config.toml
num_hidden_layers = 12
d_shared_expert = 128
moe_layers = [4, 5, 6, 7, 8, 9, 10, 11]
router_score = "softmax"
normalize_top_k = false
routed_scale = 1.0
balance_bias = false
init_std_router = 0.0155
lr_router = 0.000672
vocab_size = 16384
tie_word_embeddings = "early"
optimizer = "adamw"
learning_rate = 0.00219
beta2 = 0.95
train_tokens = 317000000
Below are experts of layer 5 (counted from 0) of a mixture-of-experts language model. Rows are named router (the router's row for the expert), gate (a neuron's input weights, with its number), up (a neuron's input weights, with its number), down (a neuron's output weights, with its number) and show model dimensions 64-127. Each number is 500 + 40 x the weight over its row's rms, rounded and kept within 0 to 999. Numbers have three digits each.
Before each expert's rows: "comes before" lists some tokens at least twice as common just after its tokens as in all text; "gets" lists some tokens that make up at least twice as much of what it gets as of all text. This comes from a sample of Wikipedia text that the model never trained on. Tokens count by the router's weight.

# expert 6
comes before: " that", " he", " the", " was", " it", " they"
gets: " that", " which", " who", " it", " where", " what"
router:534500449444482473542470445534564461473490451513472519502482559486495433509497457553465495512550575484426479506452463453524484460490521479584504464472546516482582591478433458495488503498452470
gate0:517497486526533516540523533531486519512464537526459486514456543529544516493497454384559487519474530494471500512547469450474520483547506480465521543580529424485484483462601510469562392505497552
up0:500507497467563469596487512578537467432509489492466496505462550463597409471524452536495476558547559452455498461485391426541503482551519436568579487526503474446523556468544464476540445525489489
down0:473487459540486516507546557423445481585488525470546449485444476526515457490518467483524491503456491522538523534519521430514511514513514586407438495486455505506503409486497425497547467480496429

# expert 78
comes before: " |", "0", ".", "–", "5", "4"
gets: "3", "2", "4", "5", " per", "0"
router:465527502533520541449468472477504464465526494554488563523461478545537509448511470450590478522519495540557508490527534508503491450451477560505506493544554535465546570510532475457594534505516486
gate0:505415513537544433483533456510424498518516528563526529493608514530489532477488516545522542500478465523496421468465554495514415442497521530518457548556505493534557500597609445534493481560542504
up0:511541559522483473540527492472488523484491450517516507479566511560437480505485478536462474493495451485478585476489515516495467544574512519468548486437452454506464475468437536495455548506591373
down0:448493551433440522538475546458538519435484568500508435427517478470450510505495563543504473503570526530565474533537455489470512504490467516467534453499498534463506467441563557488442522475462528

# expert 58
comes before: ",", " of", " and", ".", " were", " in"
gets: "s", "ers", "es", "ies", "ings", "ts"
router:501509509429464540551540487477551416465497502536566419491474564505504563479491472412513525450416484564464543466501560535440481514448456490531509552537526433506476436454443544510403531509490418
gate0:528424484471508467465425521469526478548509463463490461445500435516545471508568509479350507516490469482460489490492488481516462429488545510486496477520493479470452428515489513494539464439553491
up0:488436483504520557426523476461497464585492488519524423477498392503479458500561495453436568529514472519438490471464539534504463433484565479511560505543527459509529461510482479447500520457547494
down0:508537515419495428525520472579563451531474516494489418496526473503536513503460483420513494436473481528524534469505476458563491516519494548546516527550475465499610500551511488467540471447490455

# expert 31
comes before: " the", " ", " War", " his", " II", " World"
gets: " In", "In", " of", " in", " during", " after"
router:520493497512523466514466490524472514466500513478495531537459459425537479593483571523435575570469489533533520471561478513501540483528550502434497498431484459441519555462460526466547477539484536
gate0:542437512541522523428558521433544537539466535511504403511490438511477537447470582522511503564494485469558488497484512505514468513529495458502502454565537529450522507563443553518556556490491566
up0:496478483570547506453558512485498580498512496505485475555496424476489574512440565502518534530463483486537562488552466449492554533511492496475522461500471523444524488630466504498567525526473574
down0:497575469545505461547597451479499566546627476481479485538507545505455489520463504566546514519472442482426472466494457488484474579485448437526540538518485484532470445536532471492551511479484495

# expert 45
comes before: "0", "9", "5", "8", "4", "3"
gets: "2", "1", "3", "5", "4", "6"
router:478536500497464506477455525512502502460530499440499549460464483563564547508551444514480566476529475536577492486486496501570577486490489547428509503441504582504488556543545540465531512541442534
gate0:515487537477532503546497476568405543482527554503446448459567596495542424475525510453518446552501485463521448477471502513416467486473474500514528530534547522479539542485513470496482493542507518
up0:535386446549501538467498541559520499517506488494505486518528469440487505466514509533486422493467513495505477507511506515450473513463499504480470506518570520469601479477554500515455488467457509
down0:545442500527477518440491555503570501524447444548477437494492606508550510538465465416471517405546560541474485577494502498466503573446491443536454490435468469486562509472484437462486472491541552

# expert 18
comes before: "–", ",", " |", ")\n", ")", "),"
gets: "4", "8", "6", "3", "5", "7"
router:553508531458446488451515439539432514492507476461529555468476458543559517542522440529504521452438489527579521482565432483517538536422540539494503545444485559430457507484477476485584517519433483
gate7:516490498545498481490556443508508541469396567497542523494573484499410450505506474492457591467489508545511484466449530507525508501528537540495458553534467492502472447495483429469527487574547516
up7:512481541570537462517554453526466507464434515465505525458520442512513446483518459520538537517455480541506543453501486483522532570494542512452512521480464510489473510465458460506564506530509566
down7:494517459507483457424457484530548543455506506564435568451536517518452512466493460529503516502398527464578420507540597513541485477476539539558447499456526586432476465565545426458480519470520454

# expert 49
comes before: " was", " is", " had", " are", " were", " would"
gets: " it", " he", " they", " that", " she", " He"
router:517469454457500482558511505500534414417528521542531537543502532459532480556449522500525489467567518478498489469525523494551532529473473462542428524458516569491552587526481501542484564491464530
gate0:559448579539495540556518527580500528504480511534518537553437481507418511488464476473555498468567489493530541511473510494584491472477502584500574517545464502480492517433507397499470514456481474
up0:441524445485458488425530504459465448527486513449479450456541520553512488488571496489440483552420505499517505533557464546458441523484473413448432481513518470478466446540507585455467467552574489
down0:445527460529494494510456506572553487451478551540572470506483551474556494547503479525411542493458536441513580554460566538516434521508404487492459521487554445478475476509484509562539490493458507

# expert 73
comes before: "0", "1", "9", "2", "8", "7"
gets: "0", "9", "8", "1", "7", "6"
router:445487517498536404444531530572501496517451506482571490448532464562449538595533565569465474533534493556535488579496536503507562498474522553498486476514515453456465569485556570463517493559479538
gate7:483415461483512462530484603553552586494503538515493473500520532475486459576538559517506520599512473462423559540489537484482498490495513538459529465504495503499486521559533508517456449564428475
up7:493541571472451547492584524444421453461474467515507545537510508556524522448453466450498498462535534501573488489492424521462479481503476465554474507496525481487561491440546488516561542453548480
down7:521514519559459479487541461533496476493483504519497504491500482523511596469534522469425434527475543486480467471523546547491457414432519530419506523472568528521454529474505546544414451481490513

# expert 39
comes before: "|", " ", "|---|---|---|---|\n", "|---|---|---|---|---|---|\n", "|---|---|---|\n", "|---|---|---|---|---|\n"
gets: "|", " |\n", "==", "===", "====", "|---|---|---|---|\n"
router:498504564540528527539444539491514520505564465491532541536468430527510429517558442434455495474497524471519460465508448497535438550507521515511446555489531445475560524509552475444542483413443531
gate0:609488537496525511461478492581463467528533444461462521526466468474518494502493468566515491424389495460450447520604499517439488573451485452449475527483497501482484537418503489463557525583495474
up0:596475514426509460450497498549479498504523437513432523487453450459580503515515473584517500424423535454431485521560448539446496541489504443436454520478466554522470493467468480472519520564524474
down0:480479489566522531554536604527588501409470455460472610550517478497537469487508473476536537511541481465467455532488474468438441535499535404546484588527428551425540567533529530539582474516515534

# expert 68
comes before: ",", " in", " of", "\n", " (", ":"
gets: " County", " District", " School", " City", " in", " Location"
router:486548600477555493490510512557456541540498458539464474467472545526477582480468514461477453460439496530518496408518425516484473429463451521512531452512485455511433452447483522467540447529544429
gate0:556460524557445495535514473529551414432480558450569431448486513513558485495521547491549530490451429510508487444519485522507524538506480531413524501492510480502457489436510538507518506556497545
up0:561445496540468509523524508473516492475485588484553500461503551391538489523482534451535510501461440562474445539503538456476503557599499528506590429485538437489490513459462493497503502498518579
down0:493530570471510552514532502542428454463490552507475483490420544453420497398474524464526482422478490487476489456501530515521462484490507576500590438460512446566502506469487517456465453534496542

# expert 53
comes before: "=", "-", "\n", " (", "\n\n", "Population"
gets: "\n\n", "\n", ")", ")\n\n", " mi", "}"
router:531529547534500530530475548574500467518493505531484510419463548566519556511530503447537479466539466445563417547484581547526437521516591484540522418522433494460484453419492486468526496570512526
gate0:476489519567516490477475533466473471496562520454584491555452473463477418485409479491494467514519484461521473530523469477458507551533471527529487480408618447513515561464481536514522432470459436
up0:539473551522505509472507481514490541454460474498420483428561460484448457523529552496574470504465473552461533533526462517537510491490479434443488499509466513529542464521486520524482533461531471
down0:487580465512463513528504461503449548497441481503499516464451483552565533477548494457542482489423493475513441458501597499511521510512484507511464547595545427562471443471475479544499471531543504

# expert 66
comes before: " the", " a", " his", " their", " its", " an"
gets: " of", " in", " to", " for", " on", " at"
router:484447498516510450537551477534468552522405581547487498505537533549470464476439593487474470577526569543519548462524522460448519446519506456563506497480479484422550513456444461512493448527499516
gate0:453452465469498410458551565509480491479522456497537540511528470490479499440629439516490543516481496463472510533493456502605518479542589500506523489470556587487514441467540516476458528401531565
up0:510474456513483519515430508520546447544449532500494487505462521446575404479512526552474533551513455462440479478536564505413403525512575482410548502507491482476537601507553492511491488444493512
down0:470511475478455570478532592474522508540490443471435531545462544592477561541459459541513532417490518443518548513489440544478471547499457449562515472431473515530496542475513500543502480524565541

# expert 72
comes before: " ", " a", " the", " population", " is", " MPC"
gets: " is", " was", " |", " It", " has", " a"
router:497524480496486487520488545519555502443447524531504453473494501593514553457447471465553468505547494427548424481513448497460454438552481463547530435468462475463551473501505523536524453411511476
gate0:505503550522473500521522536527400503501435502472534471487464496575511468497417476463455440535480535515544529522521398525502500447488550497563512470503489481516488439535433424544491506493493499
up0:505537524560441523529544524543436480493442501430510507443492493565493496484459447427464451437516497428539443504527427530500546450503535492541462492502479498548484444548442501543521498478460490
down0:498536514481465393463494469545458528538500412476459524448571558435501493411443478503504452466381570506525482478465497587546539506499507386486523450484503466450532484470486499377500501460541460

# expert 76
comes before: " |", ".", "0", "6", "5", "8"
gets: "4", "5", "9", "7", "8", "1"
router:473525521508485502481448518497477477483536497411473528459471475544559558459540448495484561492520462546577502510499460513583566470481506554447491516441530569480464569537526542470548516519432556
gate0:495506482525553479477481508608492453469508582434473507526494488538473452531471481565598456519525458461472461512437480519531504446537501499546513545468529466536448458531463502520477536485544508
up0:545490509477438502492522458481542529523508417572529552480505592483477482441498523495430491485512546514516564432512543507503469564515514483466473491542438509470527529420528591496480509440518517
down0:483520531495451545458570517525580526425506576550499444474498514480470477485576470443473471544536531526478444513530540551443530505560568500501507485481479440561463504474561545430538522506502463

# expert 30
comes before: "9", "1", "2", "8", "0", "3"
gets: "1", " ", "0", "2", "6", "\\"
router:498558522501486535469450527519489512482553489439466549472460495559569561506551436516507553474513480525571488523482472499559569480479477565410513505431495570492481562557509522476557479538452536
gate0:470465518445516521466477535487604544521514578515537497523504537499518480525495512559429488459506542471491486567425558535510570473515541475495420470483497529539546480538462400500450446477487496
up0:504528482474480539423500507468551531501500542502501524504494551508491485481487478533463487489571542512470437522417587607478563462500540449480437465476554565578589540511461432500511461505504496
down0:512530484445514479545513437447460499491529496475570490439499469483440483445537527556473509519498524473435439508500528456504473493467491496483512502423641468535488504508499494542465502523492440

# expert 60
comes before: " a", " well", " the", " an", " part", " \""
gets: " a", " as", " an", " was", " is", " be"
router:501573436469466439541512489473538496426529494521403517568548492482470492531473562489537530569523421453518465446526452447499542507542519563458477551489479556481583461437578525515520456432455484
gate0:423472516414574471510485519508493446521477514575487506435491598435586498540474458500444514429563483463518495528457502510467518414537531440599494481558424447445521497483534470580488517511461476
up0:432448516428555476503517520505493445520453492553476533413484584434611506555446478485451508409565467481526519568489520503488533431500533439577500486531431460451501538520538460588489521499453490
down0:491468501579507482513491540519585461490543494515463517537496463549507489479497524486520504467556483456467478472613479472500474441547601469490557542430449540510421497530473538490488530504491532

# expert 71
comes before: "2", ".", "6", "u", "5", "3"
gets: "2", "–", "9", " S", "ร", " Kh"
router:484549496480486541487488511536476507466542464448486532464478466550539568513528491496540537459527497466551495519487534478533537455463527568440520493444475553544441531532507529536549480580477509
gate0:422503504446475513508501479505521541498460534495491476443579437511507526531378528461550482507540529487516534538438491515458503497529482499469492517524541493492467465544520458448414512511604461
up0:461464435448443518560493497489534521461485480504472499431562418505553509535403526467546554484541505463531523487446559480449537527465437500431509486472549499522467414536468429479440523511534449
down0:505506471466562480560480440514500551410476418490520482438583447594514470501489488459505450521506490513613514546426475514529518476507495440501491520518553495501471492474541509436498520546533479

# expert 48
comes before: "0", " |", ".", "5", "4", "3"
gets: "2", "4", "1", "6", "3", "7"
router:488526505499488490489465521501477472482532472444457543493470474568542569491541440524497534475528470531570531512491466500565559481502502579446511532453473561474489573555507506475566519525457537
gate0:554417547441439371551491539472537491534502418556527446527608512502410396482479515495473508520503517516491497507444528523414478530529484477555528518562487447555502508508513491576435511470498501
up0:460483450476515541502550433533461509508468530431520444523513518528497569454461458449530493482497539444517474481476497496391451499508518511478485462510466466442519491532474475481443502482576487
down0:455463503494477454488513471478465553453498474548550521512499489505510532406475543476480399453559531446571523538476501563464411465448515485530486499473504480522578464545491489533522535472462537

# expert 35
comes before: ",", " (", " de", "\n", "o", "z"
gets: "o", " de", "a", "é", "as", "e"
router:505457491542543437538499534485450497482558486474460436508582478529526500504488516458421519543479495483501598459528491539475487465440493525427473548542526443520464444495453548553443576538500443
gate0:503585477474565508508489430512620514500482519520447572467495524521520524498519513468552527447514497463416542443491518493456557447617397540486455496493447437500567497526488439479510524535484462
up0:469476510553462536443505517473434513525493491512618447567469519425466465484476535535475438541527489510519467585497508532528468582463569510508600483517536568463497498480563526509474445514490556
down0:527522586510421511542485443532484490534441498425533512501493441436519490495461515521450423544495468502454504470485463440556460506473522486570460501440448531528432535504437540538406472536477492

# expert 2
comes before: " |", "–", "9", "0", ";", "3"
gets: "3", " H", "1", " G", " A", " C"
router:450544501509477532471468526544519467535561505470462515464509529559519562497545487516537518459444473566531492449545483507532492462473444554457474550462527591515441566480465530470534542561453477
gate0:457512483525469506486490490506485473626471534614509457475513488505425427403441475493527439523435539572428517452513443541448453538478487479509485533468485520512562497532464439492439487412531508
up0:568465541504557457566516457509525580424493446417515515484521465466513547553496528514515529507487483469555426542449536442540531526504536545458510444575451446474456464485555476561510537520499487
down0:530503473569525378542502538510413520489536431526491491471467519558506479603532498532487412489502546553492483486469472497492560542403543535455517557485538494461505460529498529560477501534503481

# expert 50
comes before: " |", " (", "1", "2", "\"", " |\n"
gets: "\"", " (", " ", ")", "'", "'s"
router:499520517547530431476449486511511500529479465436412454525485450517567518497556454463416547450451531531537513521513523482568527541547488540454450474423420524515406487485507483519557539472523565
gate0:471495524610492478531483621479482541506387476470460565508532523523519496472511470482508472477517414434529500557552486520512478499435487532529527511541510513458515501484513471522543521504445481
up0:528496463486523502398546488440499428467596471497549577508418467483530529532524504521441499554549469505415545425517504483523541498526482489397512447487529456555474475554502528476461505561543461
down0:540453503526514488527562481483520534505500528572483563441519468488547442530488473457483543494483526468473562501466442462558486446583490534522582547537473449483503433543560478469542500488509481

# expert 23
comes before: "-", "|", " •", " Country", " Website", "="
gets: "-", "\n", ")\n", " |\n", "7", "′"
router:478524506541491535566470548496487499482516466441566507458540457531467504501529451455439503509580458447516482460443581510484461521463514449496527439506545533449529531512515472469539494536475551
gate0:480457523455536511564453491543529510482502506484582476502493524451484455552487500530477477514484536543431466472488449506488500522505454445524496603595493467502472495478481480535547481478463426
up0:493523543538474479568521472466478508525483515443557451454501514549489474530449477405477479491516447438519464514455565541563494473495465463485511485545540416407508506456470462461558487515493512
down0:498508505568479540453479532471500524460542534510488513398610438542548503526520425488455505430561436571526541472488568528486521469433539556498511562541574502535431478513531491507539502553527494

# expert 79
comes before: " and", " but", " which", " including", " who", " with"
gets: ",", "),", "\",", ".,", ",\"", "',"
router:528490536545429479511501465563487480504550455526520514483518569524543515492461515456533524487528570513550507544422512466475553543547480445459489540510512494567498588500589528465425555431455491
gate0:544494527532518393477527500493508479520504486509472497522446490444521469458569425460507520421479498455522450446497488461535467564429460519435495515539450399520447521512506552500431550517504554
up0:435479448463496594567468517523495521476507489414549491489568531543473531520444554524488458591541532533488539559498494526438523443543504447583505482442528563475537491512491463511541458466476454
down0:506461514464485490497534548509556529597431537520476463529450487471458482519517503594486453499624518502473501508576473502506477460447537560505482451462485512465512547405478499572440453453511507

# expert 55
comes before: ",", ".", ".\n\n", " and", " of", " in"
gets: "s", " years", " people", " them", "ers", " time"
router:488489595531411491584508514518487441492488535481584484473492433581499469491436466483598503488467510545521523485485489515491514525451451461550490516477551467495561585474491571500493524555522434
gate0:508473526494402514466558494535407524535522480521439440472445505497505475501432505476511547482483440491516381531486496501517490554501476482431493523445569524498528514535501529475487515466493496
up0:471520452508512438518402490510575553485541529509572531575534539529389528472505469522496492503518512508486498606561486456467518520460507510534526463483441466495501536464441505544518440528448525
down0:601528487552508524446490591457481430463529513559481546481498511517494492511505500449479407495496451556476522557524527515474513435518493452454499497539520478519480515497447436436463477474498543

# expert 29
comes before: "-", " Born", " •", "|", " Coordinates", " Location"
gets: "-", "\n", " |", " •", "|", ")\n"
router:464570502485530529527494430546433545428507480503577485437573476479434538468529466549465455529484552454548444478518448498482422511522464529529551516513468498558441472545463491523557441473533558
gate0:508480563507487531488455494528503505467512471535495518509484529531544564466481512523500503433467505462544494526546480479433464490548590576471483509511481503518517509462478544450499477563517352
up0:503474497477442522463476447496464507534485471559544545483474483574513528426461507489482470407443484460531455556561464507451495451514552536371497506487480455506459477466438565443519436566486385
down0:492497553454467494461473484473506548507487511468420579496522489509480454505491465566513481488534539545494506519474476550508527467489521460597509496438491495479530540506502428484514521494414557

# expert 10
comes before: "–", " |", ",", "6", "8", "9"
gets: "1", "9", "0", "2", "3", "8"
router:464534510538486582535474487496469550475537520482517544454438461558579479466570447496579539465441481499538492508576443461545531510462511562435532566453549547471454530490501489528577524486420497
gate0:524524462467503534419466498570487488487494513525534533472466496526594419521493499462491467503448573429485449443558439504466419506448511531496523524513506521536448391508427458470541469397486412
up0:480484467584572573550447470492514467437492533471548522490494484466550422540535517437530465530436507464512480513510468496469389531474489512405491551559479419557480496496501527514490514455465466
down0:499498496465444460445519449521483498484557436478552478493493400471456527524526546506551502451553475458485474508461476514419474439450490528438467478421445541449546561465509560535533509510541516

# expert 15
comes before: "1", "2", " |", "9", "3", "4"
gets: " ", " |", "1", "math", " Hawai", " Quinn"
router:433507451525469534486497533423538537418485473430548494517490444500508491524532457453553474535491584472540459563484489492547455452490477475467480546495447496532445544500486571558524487463486543
gate0:508443507473483460493503504591524518482500540558529490518499490514547491535493551520516607475429473484486526535554494480442527533541533485517565421489448474480525451554427502526476511510528452
up0:527472443466487462510483558473568490563502498545504421572449518469535547491505503502471560445571494483431500547567517518520533427468414496555546466538453443515530530568462554480511483505496505
down0:492541510501546583502540442443526450496453572534558514505446491538427502459465457528491446531397501510473468542525491512535509476567517440532535511464546503480517540505495423496470482446493486

# expert 74
comes before: " he", " the", " and", " ", " which", " she"
gets: ",", "),", ".,", "\",", " ,", ")},"
router:500539505527393416471515553580450535433535467509515516461549483529562557516493502524532501456490539468507498529445484455500548543541476454515496536472523519520527572487502519464515531472495506
gate0:478440506487466403479445477512466537497523452531519528481478535482505471498460472498501457437436535505478411534504445464437494583511493506528489511444514519532585514497491490479573542475503463
up0:495472523549531507491436472516532518485536492429527464468586490436584516499509494496564517455434540583564477471480488482568521510467533420578566512490451505470494522507558492455541515538465513
down0:471460493517530510508524498490538469510497441580526597502509527505426511515504525500519511591476481529458425535566542461465460516507511477456512400529515554580492444534486517556467552527504542

# expert 20
comes before: ".", ",", " |", "\n", " City", ")"
gets: " States", ".S", ".", " York", " US", "%"
router:507507544542553484432464512498506459464426551493558538556483523475519520436540562563572521511495428526470543528455519472522495538441454491468483549498555490502475516453459570471496537514485457
gate0:529542497483588472431536516465446464489435478493537493489538528473501491530503527455443537495458456496470505492460482509536532486549483455521452484542508546468521567491447500447454523500521552
up0:410475443511501497509500527503554466558513523463409509498452471467479479489504500522533454530488518463480538499507466525560371468481487518487450498489501513485444493502539474531507469540559469
down0:488494485535543536513573560547508557452564518486498461544501480517510449551553566528508473543538549493491570521486530540483493509510539431534488470421488509531435495516542486522440432539465516

# expert 37
comes before: " |", ",", " (", "\n", "i", "u"
gets: "i", "u", "ai", "an", "ong", "ang"
router:501454528541491473544534518407460495567539449506462537492547517439532492440492486511502551521471479482554557466501561526515459532453487501499456533539434545583431451489465501581517481471465482
gate0:443445508498494466479473505463570393498506560519491495564514530462432476462463571487472526488521587562439519518470515510569501507447490555472497517455460550498535473495487554405435464484533513
up0:492582514497522506528569466532387562505462467507502507400482488523514508517519454543522479463462434484531451465492499506411432505593491451491550446535499507490494549471536441544533504522489498
down0:458584467487500536554441538546512544471444482517497499494454489528514468602485538520435459504483484500516440470498457527470442482510452544525532542523523471472448537553525573535480463518538462

# expert 17
comes before: "born", "1", "The", "-", "S", "American"
gets: " (", " =\n\n", ")", "\n\n", "\"", "\n"
router:472586533523489480484416504555548529466565554473490473473480563467485556492504464509489507452461508449577494479521522502523499474525472544542539432472487559484470497556535528482561529456493475
gate0:576532520515465510548484444542554533501521513462522488536560498480548538520538491520515424525526543487518507525574449482517439524485551566539541479459526519540477511525492502507557487591507415
up0:590499507490503476552505507525527499480499490472496517558509496519487551541502517481540475405477527491515533553573531504507514543499580559522476472503429512488501501505504454513537538604457499
down0:481522506477508457565419453489461504530537553412459507467527524507488450455500474460489498576455519481473454472511483535520559497537529517531549484426464502479498469534533492481640482478468474

# expert 25
comes before: " the", " a", " his", " their", " an", " its"
gets: " by", " with", " to", " from", " of", " in"
router:481473540533485519484545478577423539501466514517558497582549526542495457490500536466507425513534545537513471487425516447524548464532513458551529550466446530482509514446508451484477458465492468
gate0:534531547505496477470516551517600485509499480553482444504577568551469522519505436552454537547499495450499486529504556548477517552524442458443465413454506548508414525511472522465480558472581525
up0:532502498513485484460531474531538538542545494531491477510570554507487467507515438566439470475559529478501447474497497476456554483557446426495498428429477557505425503482503482472519551444516509
down0:499473522603505530443475507523545533520515486455469562513500439494494434437459528541491485524494515463582493494587434541460474488508490501488594474560470499446542503534513470499510559551529512

# expert 47
comes before: " ", " /", " (", " Apps", "-", " —"
gets: " |", " /", "|", ";", "″N", "″E"
router:480518542531438553534517494573461524470513548469437515475486472551432523503561513531559482513538453540451454444510539488467448508430572494440448483467509504595451536476512514535513436514488485
gate0:466533466556485547531534528497501481478463544423505462500579471497461431514500546514546464502449586503444480497512546495504426447481579450534546572478494485523467589498508491590525479518514528
up0:522442453532480514500574477513510437507526497528497544539567529473530556502470514415510539476465530540618495521516517496406522449435509514557508469535503535520505537512523507499528545512509509
down0:504467478517504456516483503486477547459519516528514524430530522528540516546494442467472509432493516492584478480555453446422425430507502539538416540479452547507556436540475522547463539475541480

# expert 62
comes before: " in", " to", " on", " at", " from", " a"
gets: " born", "born", " died", " married", " played", " moved"
router:423551548522470495432437446506449483551510510522414484450459487465566513467494510500518446491514505545431448524510476494490585531510517471564453466451526495473527452468406480504557481512473521
gate7:511496556528422397417531525568540470525518479544474461504552532486475556471424515482551478598543467489470540526544536529484510549504490446483538453497511569519459569505488564443519488489512506
up7:485537501521432406446496531536511464541549496518462441513504462484468576493437467493504498571523495489518484535514545540467462550533478457483475395478531542523514524489453561478552464493507511
down7:474483618471510531569482484536487455563484544532463549429455505522488532401400436448500486463539510537518458509498474497453516508514508453510529476495438477518489524507465500525498455501526512

# expert 27
comes before: " ", " |", "1", "0", "2", " |\n"
gets: " ", " |", "–", " February", " $", " October"
router:513488539541516530455417509439457508507553564474461534495455542491560484500525474435505549474479476596551473482468486484501565460440429520437463516493554497432483555580554535491529515527474546
gate0:496478531494468486507474469561446516499511488530463516578514495404529487540512520535503472505478483532508491503537431490478482521490535557506466513479544576566492534520535477530456423546502481
up0:520520520505527508495512510513579462472467499523525452504502483553438542434479498451458538466571583407443515511500552508468526432522463440492522544509446445536498440499457499490537547517506525
down0:468490510427511540490547504447504485453417551587557517530413448552469473503515449501458428508498513488464492558532557451462567451473504514582499511460498537519522544460439455568532467560505558

# expert 56
comes before: "9", "0", "1", "2", "8", "7"
gets: "1", " and", " the", " ", " The", " a"
router:480430473524481473588475525495542507564547522481484529486564522484437450464486584561526475536530491492447467492420468467568556457497486457518465493530477523542559545501587545480523441521470501
gate0:517546463494532534542524552504515524502459592516488539552538555518483452520402554503539489603499573501522545500478563493474478496476528544481470502531503450449526541523500519484497564449511467
up0:502458568474479498494515451552475486426536419518509488467473464556541521517571466519501500409521493519520464528554511545482535513562523475451533476429517560495460417450439449510489451513565501
down0:539449586578499530478555486422538496516502575527514508543500536434482493570562484521511580458565497518520506496533502449484553470509509483518480515422431544441441475452522530521470421511542511

# expert 32
comes before: " the", " by", " to", " as", " in", " a"
gets: " called", "ing", " used", " name", "ed", " known"
router:502515473483501489474514484485563578533437467559531456456502490489445462516449417499496468450579475547436497591459528489549516513547550447535528466505475491466579446435503489512475479505499447
gate7:509513577433482506559476523519485505495440469493600514514583495515455546539563479595516457509505434428495597484525577500471486505443375513518519516476529472517501519447547487459488550430480476
up7:467441464529477469422570530506433486466530526534469463489488590468531466442489557454488523533478508478559463478527449536502439473515528510468440518596469561513447510562501578429450445587490542
down7:516519481561491501467525488503477550535522568434505443541458562553476477493474497502514490527475520521531446472442539503506509536519563533439435425446499524519433492597531477563443488510522517

# expert 12
comes before: " The", " He", " In", "==", " It", " This"
gets: ".", ".\n\n", ").", ".\n", "\".", ".\""
router:490434472491499513497474518541518484418463474530552468458458483555455524508540511584503529505561598479545451448491507460530511569451539566467432557484466523488478594523521491456471460468469551
gate0:481517508550499527484550520511494608532453546514494534480589471482514493521519522471487544495521562510521499487483567522498457412451514477493530510567492517511516497579540532543504485595533498
up0:496494480500524524527472479468477391457526477458511411550398495487464558467469442474517500480485444504525470494480430467482488568539497528471473488445521519467504512410459510445492539389495512
down0:602495474485420470490546457462468465485431457499511604535592538563502479490431546467522498476495487530507426468481497492482455477511514511547535533538454514503510508543542494429479484432505482